config = dict(
    n_layer=14,
    d_model=320,
    n_experts=64,
    experts_per_token=4,
    d_expert=64,
    d_shared_expert=128,
    activation='swiglu',
    moe_layers=[1, 3, 5, 7, 9, 11, 13],
    router_score='softmax',
    normalize_top_k=True,
    routed_scale=1.0,
    balance_loss=0.00467,
    balance_bias=False,
    init_std_router=0.0138,
    lr_router=0.000208,
    n_head=10,
    n_kv_head=2,
    head_dim=32,
    vocab_size=16384,
    norm='rmsnorm',
    norm_place='pre',
    norm_eps=1e-06,
    positions='rope',
    rope_base=10000.0,
    rope_fraction=0.5,
    qk_norm=True,
    attn_scale=0.177,
    tie_embeddings=True,
    parallel_block=False,
    init='uniform',
    init_std_qkv=0.027,
    init_std_o=0.0336,
    init_std_up=0.0387,
    init_std_down=0.0387,
    optimizer='muon_hyperball',
    lr=0.0147,
    beta1=0.95,
    weight_decay=0.0,
    lr_head=0.00856,
    warmup_steps=50,
    schedule='wsd',
    decay_fraction=1.0,
    decay_shape='linear',
    final_lr_fraction=0.0,
    batch_tokens=[32768, 65536, 98304],
    seq_len=512,
    doc_mask=False,
    train_tokens=272800000,
    steps=4588,
    dataset='wikipedia_en',
)
Below are experts of layer 5 (counted from 0) of a mixture-of-experts language model. Rows are named router (the router's row for the expert) and show model dimensions 0-159. Each number is 200 + 20 x the weight over its row's rms, rounded and kept within 0 to 999.
After each expert's rows: "comes before" lists some tokens at least twice as common just after its tokens as in all text. This comes from a sample of Wikipedia text that the model never trained on. Tokens count by the router's weight.

# expert 29
router,238,217,209,198,171,191,195,186,201,197,238,228,182,197,198,207,200,183,223,198,200,170,195,178,203,207,199,191,223,175,203,196,187,235,171,213,171,213,236,251,184,177,187,161,191,186,228,184,180,190,201,186,171,172,211,206,225,201,200,217,187,206,209,189,170,188,210,201,186,178,172,210,224,210,224,214,198,221,218,214,217,171,209,191,228,218,181,196,242,229,221,210,174,187,198,238,214,199,211,232,198,226,152,215,214,190,168,194,168,212,199,210,208,186,165,234,212,210,176,178,231,201,230,212,189,201,178,188,188,200,195,204,175,176,217,199,206,170,229,223,176,204,168,208,166,197,190,231,195,176,194,237,215,215,223,158,235,217,165,168
comes before: "by ", "to ", "the ", "as ", "in ", "\""

# expert 49
router,212,182,213,166,202,236,179,217,165,211,237,209,217,173,208,176,192,191,184,253,208,213,183,205,211,210,183,162,171,206,172,192,186,191,215,198,216,210,173,152,208,215,204,208,224,186,231,187,205,225,176,179,199,225,182,158,210,186,194,198,183,216,232,203,201,191,205,210,210,196,184,217,181,184,233,170,232,194,161,186,199,206,178,157,229,228,201,189,223,206,231,197,213,227,164,196,201,186,198,186,167,217,185,213,200,208,179,163,192,190,228,200,215,193,172,225,194,173,210,173,166,183,165,178,207,175,221,220,241,186,194,175,210,231,179,206,167,197,180,226,200,199,207,181,206,215,201,186,201,188,207,228,175,169,195,193,196,197,227,219
comes before: ", ", "s ", "\n", "\n\n", "o ", "us "

# expert 43
router,188,194,186,182,159,174,218,171,179,181,236,188,253,181,181,195,214,193,220,180,218,171,207,196,181,185,194,179,210,180,197,232,229,226,209,202,184,201,198,176,195,171,169,188,226,188,187,207,181,195,188,199,192,204,196,221,240,155,213,229,192,236,198,246,216,171,200,196,203,210,172,189,212,231,195,194,202,173,186,223,212,196,178,208,213,195,239,178,190,181,217,191,206,229,219,173,165,219,177,194,239,224,182,220,190,172,218,198,215,204,200,184,233,209,190,235,195,195,225,173,213,205,218,192,195,188,201,221,177,193,205,157,218,192,180,209,191,189,210,182,214,208,244,151,198,223,217,194,197,170,176,184,207,217,160,187,209,204,219,235
comes before: " ", "\n", "1", "3", "2", "Chevrolet "

# expert 55
router,183,184,164,221,193,192,154,234,238,187,179,170,174,180,232,244,183,194,226,209,187,227,229,218,194,194,214,187,196,194,185,190,176,195,188,214,200,215,179,174,223,200,207,214,156,168,210,186,217,203,193,179,193,230,176,226,245,189,178,212,236,194,192,193,211,213,162,166,215,198,181,237,205,207,214,237,198,198,196,214,202,179,206,202,218,191,229,225,192,213,213,184,219,240,205,174,201,171,197,191,202,219,231,241,225,202,195,173,186,174,232,179,207,190,176,237,232,177,180,215,207,196,204,170,200,208,186,204,209,222,170,197,210,187,208,216,181,217,205,173,207,214,195,178,188,194,202,208,200,233,208,220,214,213,201,194,228,190,167,170
comes before: "a ", "the ", "==", "= ", "an ", "== "

# expert 35
router,169,212,224,238,224,193,167,163,222,229,210,210,212,225,223,173,213,211,198,186,195,208,183,227,202,212,217,216,138,188,208,203,193,192,200,194,191,159,188,207,224,211,244,208,244,212,169,173,170,224,186,200,173,231,228,207,178,199,226,222,183,201,193,183,207,231,208,234,230,171,189,195,185,216,203,179,218,186,228,205,195,211,207,202,200,219,190,194,199,196,204,179,181,197,190,206,170,193,174,211,175,228,216,211,209,208,194,189,166,196,210,209,247,216,203,194,186,216,191,210,212,206,194,206,203,213,194,182,225,188,228,201,178,175,191,182,194,187,208,201,179,189,177,198,218,171,189,211,188,198,163,196,212,162,203,201,203,221,213,208
comes before: ": ", "\n", "by", "N ", "/ ", "name"

# expert 22
router,218,221,210,185,160,201,195,187,155,196,209,158,200,173,186,219,221,181,237,197,204,183,205,216,196,226,177,221,200,203,216,226,187,191,210,221,203,228,211,248,156,214,190,211,210,230,187,211,177,206,213,212,194,176,201,200,220,190,191,161,201,173,185,194,179,189,223,216,169,190,219,192,211,210,186,211,183,202,197,227,217,202,215,170,205,184,188,185,190,206,195,209,150,161,198,207,213,191,209,193,234,204,197,185,175,161,194,226,232,214,205,195,219,180,221,188,184,203,200,229,184,175,197,210,176,208,198,217,182,218,192,176,209,211,172,220,186,217,170,212,171,171,197,192,149,227,213,211,174,196,210,178,209,198,171,207,182,207,184,170
comes before: ", ", "\n", "-", "; ", "k ", "'"

# expert 39
router,195,222,234,187,195,225,197,149,210,202,163,214,196,200,192,205,228,202,205,223,174,221,215,178,210,202,185,234,203,201,191,187,191,216,199,213,199,210,196,205,216,205,208,167,178,223,215,204,157,216,229,173,235,183,232,206,187,197,229,195,161,234,165,222,174,170,198,233,224,179,216,206,161,188,233,193,232,221,165,182,193,208,201,195,193,203,162,212,218,208,169,185,224,182,209,189,214,187,207,206,212,160,192,215,204,181,195,177,222,157,163,198,220,183,213,191,186,206,202,199,226,198,220,189,186,227,185,208,199,197,187,193,229,212,179,182,219,208,164,229,189,201,220,189,181,199,199,170,169,176,223,233,213,205,183,184,226,216,177,169
comes before: "\n\n", "The ", "\n", "He ", "In ", "It "

# expert 33
router,191,208,213,203,217,206,233,203,205,201,204,198,194,187,180,232,189,194,197,220,202,238,212,175,219,178,159,194,167,194,191,211,219,228,216,165,195,187,192,214,196,176,191,236,186,193,217,182,189,202,212,171,225,199,202,195,227,212,191,198,175,210,207,234,214,184,241,213,198,170,211,226,219,206,186,197,179,186,214,209,225,190,215,177,224,207,224,175,202,171,203,207,199,169,183,202,174,188,184,189,200,217,213,208,207,207,199,204,191,186,180,185,222,217,207,208,246,229,227,249,199,209,204,242,209,171,173,174,205,182,190,228,197,190,196,174,186,240,194,217,225,184,213,203,214,200,197,220,216,192,238,190,256,198,216,181,253,195,201,208
comes before: "he ", "the ", "was ", "is ", "it ", "they "

# expert 10
router,189,183,206,172,191,149,182,178,212,168,203,229,208,195,151,183,205,167,194,188,172,190,199,223,166,217,238,224,181,198,241,182,179,221,202,199,191,208,208,180,184,202,180,167,195,190,175,172,185,200,185,152,220,212,200,166,208,205,160,210,215,216,212,215,159,222,199,224,166,197,199,211,218,233,208,210,194,194,167,188,176,214,190,199,218,227,223,182,225,178,219,212,183,242,198,152,203,194,165,224,210,203,185,178,161,185,179,192,192,206,191,201,233,225,199,193,160,220,205,187,210,198,237,195,215,157,196,187,168,197,191,181,223,213,196,194,245,207,209,196,211,229,209,229,202,202,178,188,183,240,212,205,183,163,197,199,164,190,210,216
comes before: ".", "0", "4", "5", "6", "8"

# expert 36
router,181,234,177,201,217,226,235,194,248,190,221,220,218,208,175,202,218,205,186,234,181,202,192,203,187,194,177,189,192,200,169,209,220,206,208,180,236,195,207,175,195,162,195,224,176,219,169,177,205,193,193,208,174,164,226,197,196,213,203,174,193,205,212,226,200,200,204,141,209,244,191,190,187,223,227,193,200,188,197,218,196,211,193,209,233,153,263,213,196,177,242,177,220,179,194,222,187,211,193,201,198,195,172,163,175,190,224,193,220,217,169,187,198,213,197,195,190,217,203,234,195,175,211,187,261,215,186,196,178,190,158,210,194,237,195,194,176,223,219,196,228,201,167,192,190,198,208,190,217,208,233,160,185,219,161,233,218,195,178,190
comes before: "of ", ", ", "was ", ". ", "in ", "and "

# expert 14
router,197,175,193,199,217,232,210,181,203,226,162,184,236,189,185,192,205,161,188,218,167,195,169,177,239,170,194,233,179,182,199,192,186,202,211,152,171,197,187,175,213,213,231,187,197,202,217,179,194,212,221,186,235,167,193,217,202,165,226,231,196,231,215,186,184,190,198,236,213,163,236,199,213,189,229,180,199,208,199,197,184,174,188,186,199,186,175,182,189,210,178,188,201,187,188,184,181,244,200,216,188,184,173,209,199,174,161,206,215,216,221,192,185,191,169,177,205,184,213,227,212,212,197,221,195,237,223,202,195,193,178,177,186,181,195,181,210,236,142,219,238,180,184,190,202,215,221,189,183,176,189,230,189,230,215,162,172,197,222,204
comes before: "\n\n", "s ", "The ", "\n", "He ", "In "

# expert 11
router,229,182,224,168,173,205,170,169,188,180,169,238,204,213,176,165,219,199,208,195,176,215,236,219,193,207,182,170,224,191,179,173,200,178,174,183,187,203,173,176,212,171,210,171,216,201,201,184,227,224,213,182,199,206,200,187,193,224,185,240,182,235,205,212,182,198,192,225,242,196,193,222,155,205,152,215,204,236,190,216,209,169,213,190,183,219,184,196,194,178,216,208,235,194,172,193,230,210,182,193,212,223,199,222,211,175,248,209,182,217,181,213,214,227,200,205,219,176,213,168,250,202,152,162,191,190,217,217,191,167,166,238,204,209,220,219,244,177,150,230,160,167,207,201,210,198,208,229,196,189,210,154,194,206,212,190,172,192,219,187
comes before: "\n", "| ", "- ", "\n\n", "is ", "|"

# expert 25
router,176,185,226,196,200,206,202,201,191,194,190,177,199,187,163,203,178,204,157,180,154,193,195,208,206,186,193,213,189,234,187,202,210,181,175,216,206,208,225,204,228,166,180,202,200,183,201,202,203,198,193,207,209,200,215,196,228,244,184,216,170,242,173,181,189,207,182,227,189,190,219,210,170,185,232,195,195,220,187,186,208,228,150,210,183,187,217,243,198,239,218,223,218,172,185,161,237,182,178,196,210,196,196,161,197,196,184,218,185,226,189,219,197,183,197,191,196,215,204,212,189,205,209,205,197,219,239,223,241,242,207,198,190,221,202,211,193,240,187,181,232,199,177,226,196,230,206,175,184,182,213,219,188,189,188,217,185,175,174,220
comes before: ", ", ". ", ".", "\n", "\" ", ": "

# expert 12
router,212,210,168,247,218,234,176,211,203,206,173,186,175,228,192,227,175,203,192,183,233,194,205,234,200,196,206,190,192,183,180,216,184,191,193,182,205,179,224,184,196,191,147,190,159,169,180,243,205,205,200,193,229,195,158,193,204,209,170,186,221,202,176,218,182,199,189,193,208,230,172,191,192,200,183,198,176,212,186,161,218,174,185,192,223,154,225,165,207,198,183,215,219,217,173,192,178,194,191,161,167,232,207,217,184,180,174,200,186,235,188,190,209,185,202,197,210,178,189,236,194,187,183,219,178,227,228,205,212,183,169,217,203,179,200,206,220,182,233,196,235,201,237,208,186,196,191,220,226,174,189,217,215,176,193,208,202,231,182,234
comes before: "the ", "a ", "his ", "their ", "its ", "this "

# expert 7
router,180,220,237,221,200,209,182,169,213,230,184,190,196,196,202,224,184,189,198,160,196,227,174,257,173,195,225,203,193,178,210,217,187,209,189,182,234,203,195,202,176,204,163,208,177,231,185,192,185,169,195,221,196,202,180,174,195,222,213,202,200,183,209,201,210,198,172,234,186,195,206,227,199,199,203,196,194,177,237,172,187,201,212,224,193,172,239,205,202,216,161,174,219,246,194,207,177,206,212,215,217,171,164,212,220,203,214,192,169,215,202,170,215,206,182,193,216,227,204,168,174,194,218,206,191,139,215,156,204,187,204,180,186,182,237,241,218,173,175,209,181,218,185,181,193,201,212,201,157,234,216,190,191,212,230,207,208,206,201,139
comes before: "in ", "to ", "by ", "on ", "of ", "for "

# expert 52
router,176,206,207,186,192,219,176,183,188,170,208,178,200,219,186,204,204,218,193,214,195,193,171,252,178,189,201,185,228,175,164,215,171,232,200,230,203,197,178,201,211,212,184,162,186,212,162,187,224,180,149,191,195,193,204,192,193,195,230,189,197,222,173,221,208,182,221,209,198,181,173,205,193,183,210,174,181,191,204,169,241,249,194,190,175,206,181,208,176,183,209,196,179,182,178,196,215,195,190,199,176,200,227,221,195,202,168,209,193,218,188,241,196,189,184,223,173,216,199,217,182,186,196,231,180,213,209,193,219,196,173,164,201,196,207,188,206,218,193,181,198,181,170,176,232,190,196,180,192,195,172,184,225,196,195,204,162,201,195,200
comes before: ".", ",", "–", ":", "-", ". "

# expert 31
router,178,216,197,200,216,186,199,235,210,188,175,212,207,194,198,190,201,203,202,177,206,208,209,202,197,197,200,223,193,227,221,221,205,200,163,181,182,236,193,229,181,225,221,252,222,207,201,173,202,221,184,243,205,153,206,217,183,198,223,236,171,197,208,177,172,180,177,198,207,167,217,206,212,211,183,195,179,231,201,173,199,199,239,171,211,192,187,195,184,205,194,192,201,208,223,237,206,176,202,232,213,183,193,179,180,239,181,231,156,192,160,210,236,237,181,200,203,203,213,187,182,161,176,198,208,183,178,199,209,214,173,189,198,191,175,209,182,227,183,249,194,184,217,223,201,173,192,196,197,230,213,201,167,198,194,186,164,216,230,191
comes before: "of ", "and ", "in ", "to ", "from ", "for "

# expert 0
router,226,213,213,210,169,189,191,216,170,221,219,204,192,189,187,192,228,172,215,225,199,228,233,203,194,206,206,195,201,237,182,190,188,199,204,220,159,213,208,179,211,200,178,170,206,234,227,207,212,166,200,223,204,175,230,213,203,207,180,198,203,187,190,173,198,187,214,187,219,217,177,201,151,189,198,206,237,181,206,244,203,204,204,243,182,195,224,188,190,202,236,212,171,180,220,233,219,182,170,184,176,197,190,175,199,180,217,176,229,181,209,176,227,167,228,199,214,194,198,172,199,232,176,180,220,162,194,209,200,211,182,197,223,223,205,181,180,234,177,205,179,194,211,255,161,189,195,187,188,204,202,194,216,245,187,212,205,185,215,169
comes before: "| ", "(", "and ", "was ", "|", "="

# expert 40
router,171,180,184,197,228,211,212,217,194,228,205,212,228,195,189,183,233,219,204,215,174,158,236,195,172,203,189,194,196,188,196,209,211,203,191,192,238,198,226,228,204,221,235,230,188,206,226,191,247,214,223,167,141,182,217,187,169,219,223,219,175,170,198,202,212,199,198,194,225,193,220,193,207,217,203,186,201,217,210,182,225,188,190,221,225,158,189,190,177,160,201,183,178,205,191,194,209,225,216,191,214,193,195,152,203,170,232,168,213,175,213,178,210,220,203,223,199,233,237,205,198,179,233,225,204,217,212,163,216,214,220,185,184,175,175,180,184,208,234,181,180,215,196,183,245,180,181,181,187,185,175,167,193,193,199,186,212,232,188,199
comes before: "of ", ", ", ". ", "in ", "and ", "-"

# expert 56
router,213,186,186,182,198,219,162,165,182,220,153,221,224,198,207,199,235,214,200,169,200,200,214,171,240,163,204,206,167,202,195,189,176,192,229,209,202,199,204,189,169,207,220,203,173,207,241,220,205,212,181,213,191,235,214,214,234,181,219,218,191,237,169,174,214,197,210,200,188,206,243,194,181,168,226,173,233,168,169,190,199,204,232,184,191,214,204,175,196,188,228,220,219,175,209,206,189,204,212,190,186,189,251,207,184,200,185,219,202,182,215,176,207,228,176,222,192,216,219,159,190,219,193,181,193,206,193,234,176,201,227,203,166,226,234,215,190,194,204,256,202,197,239,235,193,223,194,240,186,197,224,221,212,229,180,187,193,224,174,227
comes before: "- ", "| ", "ia ", "s ", "ic ", "a"

# expert 50
router,194,204,178,174,231,197,216,196,222,163,237,182,217,190,205,208,203,184,169,216,217,193,216,188,181,211,183,187,196,196,194,185,190,196,215,207,202,214,180,194,200,206,189,180,232,238,176,223,212,167,192,179,194,201,223,189,217,184,190,224,191,213,223,206,169,182,196,209,215,243,194,236,219,184,212,213,180,169,193,217,207,176,186,206,175,203,188,211,185,170,213,220,176,199,206,145,221,210,217,199,191,206,232,210,190,209,219,194,184,163,220,188,211,231,188,212,182,174,227,189,208,189,182,159,192,213,190,218,163,178,197,224,180,219,184,213,177,185,188,216,198,188,209,167,177,228,195,207,199,177,205,183,213,238,231,213,176,221,193,186
comes before: "| ", "- ", ", ", "'", "0", "States "

# expert 19
router,207,197,227,167,193,186,223,223,163,212,142,217,197,210,203,197,199,153,222,188,243,210,243,207,191,227,197,211,206,180,228,247,189,234,175,215,234,227,228,222,175,188,226,180,194,180,212,178,195,169,182,196,182,176,206,196,237,230,219,197,199,209,185,217,188,216,235,233,241,171,206,181,202,208,174,201,183,176,197,211,236,215,188,199,191,247,212,196,209,173,221,186,218,186,183,204,186,183,223,221,183,208,174,220,185,197,197,213,214,168,217,211,208,214,172,202,197,222,210,214,181,214,196,222,175,234,211,216,236,193,213,221,204,190,213,163,211,184,187,204,148,182,224,166,194,205,164,162,204,171,196,203,221,205,223,182,215,192,207,191
comes before: "| ", "\n", "|", " ", "0 ", "–"

# expert 45
router,226,204,202,187,208,207,169,228,163,199,170,226,203,207,181,196,207,188,214,213,200,218,223,229,188,235,190,221,200,190,243,197,210,200,198,168,227,222,177,203,175,186,177,181,226,225,219,194,211,208,245,169,192,177,170,214,197,226,196,191,211,232,192,182,224,176,207,180,190,164,182,205,194,249,207,207,200,185,198,215,184,186,219,211,205,223,210,200,181,195,179,220,185,198,194,199,182,180,226,226,213,223,194,195,190,199,183,160,209,198,166,223,209,206,188,175,190,183,195,200,208,201,177,177,184,174,206,200,226,198,204,159,209,222,206,180,170,175,176,215,162,193,216,201,213,180,219,202,192,211,193,227,210,224,208,199,236,186,187,209
comes before: "| ", "|", "\n", "(", "N ", "2"

# expert 3
router,196,231,203,196,198,173,215,195,171,166,176,162,195,242,199,173,182,183,223,203,227,177,185,200,198,204,203,195,216,162,220,204,209,209,162,195,233,161,225,203,194,180,218,185,203,217,201,166,203,185,224,223,186,188,205,200,175,197,183,192,221,203,179,202,172,168,167,204,157,189,192,199,205,222,205,215,173,220,203,220,161,184,239,205,200,218,199,196,202,209,189,160,146,188,176,194,173,194,197,233,192,207,211,216,203,191,188,184,209,193,217,216,190,206,207,223,189,216,208,180,207,198,209,162,193,192,170,197,216,185,174,166,214,167,192,222,239,164,221,166,182,164,210,188,204,191,197,201,231,211,182,192,201,228,190,181,180,200,197,184
comes before: "| ", "|", ") ", "cin", "1", "200"

# expert 58
router,216,190,224,165,184,197,195,172,183,164,195,195,231,187,157,200,217,185,237,160,234,213,203,213,189,207,168,212,185,194,222,243,178,206,214,203,199,192,193,208,183,175,172,207,220,185,218,211,221,199,212,210,168,208,221,184,197,180,159,178,201,224,185,209,224,221,214,201,234,171,198,188,213,224,206,218,226,193,199,216,198,191,180,171,201,235,203,178,171,175,223,183,225,165,177,180,198,188,231,214,217,214,195,191,197,207,207,211,207,212,174,180,218,217,168,222,151,220,224,205,240,220,227,178,220,212,229,201,210,185,224,183,185,164,189,215,188,160,215,181,223,173,214,192,194,193,201,205,198,182,240,181,193,203,170,198,197,223,219,199
comes before: " ", "| ", "|", "\n", "0 ", "— "

# expert 21
router,217,182,234,191,203,205,206,216,198,197,214,216,202,200,178,174,245,221,226,220,219,209,192,243,187,244,200,211,235,220,229,224,209,194,203,199,227,202,184,214,183,200,186,206,213,216,220,195,188,204,185,217,168,196,173,173,166,186,193,198,181,207,203,190,201,204,184,217,204,227,217,215,194,200,241,192,191,210,200,224,168,215,222,202,213,208,197,190,213,216,177,184,228,187,179,233,195,215,188,209,222,238,200,200,185,234,187,207,195,228,237,230,159,202,207,198,189,163,177,206,202,176,219,181,179,196,188,167,179,213,162,168,173,242,199,200,195,196,213,225,185,234,195,237,184,189,187,235,191,217,195,197,218,184,159,217,205,200,212,239
comes before: "| ", "|", "years ", "(", "m ", "/ "

# expert 44
router,231,198,198,171,176,167,176,205,169,199,187,240,220,225,187,156,180,219,199,227,198,196,197,209,204,203,168,228,202,183,233,227,189,197,213,209,196,192,175,234,240,199,206,188,166,182,219,213,208,218,173,168,194,173,179,200,246,189,213,215,219,235,187,206,214,203,209,174,240,196,228,202,196,238,209,238,201,214,176,210,191,198,219,169,189,201,173,185,182,223,231,207,178,179,207,195,187,220,193,198,214,219,196,210,204,198,185,198,225,169,224,211,208,225,165,187,179,164,186,216,208,239,245,176,186,192,180,222,204,174,167,167,183,177,193,200,171,182,201,186,211,185,219,199,185,175,198,194,201,209,188,227,175,208,214,167,158,181,204,189
comes before: "- ", "born ", "\n\n", "199", "200", ")"

# expert 38
router,193,216,186,204,206,191,189,176,178,209,221,214,240,221,225,173,212,191,202,214,203,203,214,200,178,208,175,218,183,172,264,171,200,173,160,211,178,228,163,172,187,201,208,209,222,213,185,222,195,196,247,180,230,208,188,190,222,187,224,165,219,222,176,184,188,170,177,189,216,172,205,187,204,214,175,211,202,185,180,213,182,197,198,189,193,225,192,177,171,214,201,203,190,172,191,179,236,193,188,195,170,205,200,202,201,185,229,176,191,185,180,229,216,199,191,204,160,232,225,178,240,187,206,166,185,189,192,153,178,216,164,190,214,178,189,205,223,184,210,202,216,188,197,205,217,207,187,209,161,178,188,193,232,194,180,199,199,206,224,194
comes before: "| ", "- ", "==", "= ", ": ", "== "

# expert 13
router,226,183,218,180,240,222,167,229,188,194,179,195,230,170,192,194,218,198,212,196,220,203,216,235,232,228,218,180,212,194,222,191,182,173,213,197,208,173,223,202,212,207,188,188,203,246,197,189,197,193,208,208,212,217,229,217,204,228,197,189,200,204,200,191,171,203,228,201,154,192,219,217,213,235,184,206,168,184,218,230,178,206,184,193,220,190,206,183,228,186,212,171,205,199,234,233,185,230,194,222,177,228,204,196,177,148,238,172,230,184,206,166,179,217,219,193,210,203,186,212,231,222,235,210,185,197,189,184,181,197,217,152,196,188,203,162,198,200,183,196,201,190,208,177,170,222,190,192,195,241,177,191,199,233,166,218,179,200,238,230
comes before: "| ", "|", "(", "– ", "–", "201"

# expert 47
router,190,179,181,187,171,208,173,199,190,198,190,204,224,210,183,153,173,191,169,215,218,228,224,221,174,219,179,199,179,176,239,217,188,210,209,181,173,219,228,216,222,159,191,184,171,173,243,202,202,183,182,179,143,191,184,200,187,235,191,175,164,188,215,214,201,184,236,219,197,218,216,189,184,190,235,198,189,188,192,199,156,171,189,204,193,210,207,203,184,173,227,201,237,179,201,230,191,206,207,207,207,215,205,194,197,187,208,198,204,188,187,204,183,220,209,181,183,206,187,179,188,233,206,224,193,193,172,178,185,180,154,217,186,218,187,227,209,215,205,226,211,170,183,215,174,205,237,167,194,159,211,172,202,182,201,188,180,214,191,233
comes before: ", ", ". ", "(", "in ", "was ", "for "

# expert 51
router,216,202,197,211,184,200,182,219,232,213,216,197,194,224,201,238,191,182,187,155,215,189,182,172,184,214,208,183,172,231,189,189,202,216,199,199,176,173,142,206,214,215,225,168,171,201,192,183,194,224,247,228,205,178,184,215,199,204,207,201,177,211,228,190,198,198,176,222,176,234,208,204,225,230,196,216,162,239,184,203,217,174,176,225,184,184,217,196,198,200,196,213,169,188,180,216,195,182,197,215,194,212,185,176,217,205,188,229,204,179,184,205,228,235,215,176,198,198,178,215,201,219,184,197,188,229,200,227,197,200,255,202,197,182,223,186,240,230,196,194,226,173,184,192,190,225,161,211,198,207,163,189,204,186,187,202,222,179,199,184
comes before: "the ", "to ", "be ", "a ", "in ", "with "

# expert 18
router,179,216,184,167,196,205,241,237,226,183,219,173,166,198,216,218,192,208,202,162,175,180,171,183,194,191,217,184,196,206,218,193,223,205,204,199,184,192,163,175,211,231,195,195,189,212,176,199,185,205,192,183,196,190,196,197,217,167,209,218,194,216,172,184,176,241,193,196,175,199,176,204,176,229,177,228,194,210,213,214,168,186,209,195,184,216,235,203,204,191,188,177,229,239,199,218,205,168,251,160,206,217,246,217,182,167,227,173,186,241,191,172,222,194,183,167,222,175,219,194,206,238,203,193,219,207,220,189,202,227,224,200,190,165,205,203,201,192,173,202,211,166,153,206,180,217,191,168,179,204,135,212,210,166,198,172,204,172,191,163
comes before: "the ", "a ", "to ", "in ", "that ", "his "

# expert 54
router,161,191,241,186,236,180,216,175,213,180,196,210,234,195,208,202,192,210,203,214,235,187,165,196,189,242,231,236,211,223,216,181,157,226,217,230,202,211,193,154,171,184,164,173,213,227,200,205,179,201,220,202,176,214,185,173,198,190,198,177,240,210,217,201,196,187,213,208,176,206,239,231,205,186,206,227,204,235,213,195,185,234,209,162,184,242,216,200,216,201,199,228,205,178,186,177,197,189,194,203,230,183,179,216,218,173,205,225,204,196,175,192,202,218,195,213,154,195,197,229,204,217,231,192,216,215,157,173,188,168,180,176,180,207,177,205,201,212,230,183,194,224,186,217,207,192,191,186,196,221,186,212,199,220,204,194,163,205,207,210
comes before: "–", ".", ",", ", ", "% ", "; "

# expert 61
router,210,218,193,201,199,207,171,193,215,198,198,181,214,172,182,208,215,200,174,206,218,196,205,183,205,195,197,212,167,223,210,202,228,192,195,193,209,211,194,207,202,204,204,217,182,217,227,193,247,217,202,234,167,163,216,235,175,221,218,205,229,200,213,170,208,192,180,167,202,220,203,218,140,211,231,222,187,200,202,232,198,191,186,237,198,177,281,228,189,208,183,200,217,176,194,187,207,164,181,184,205,181,181,180,179,211,211,201,182,224,175,217,186,209,232,189,168,198,196,170,185,177,172,182,238,228,208,191,204,230,235,212,197,216,202,231,197,205,210,223,237,206,149,198,176,167,218,161,220,209,216,195,189,183,209,211,179,224,197,227
comes before: "of ", "and ", "in ", "==", "were ", "for "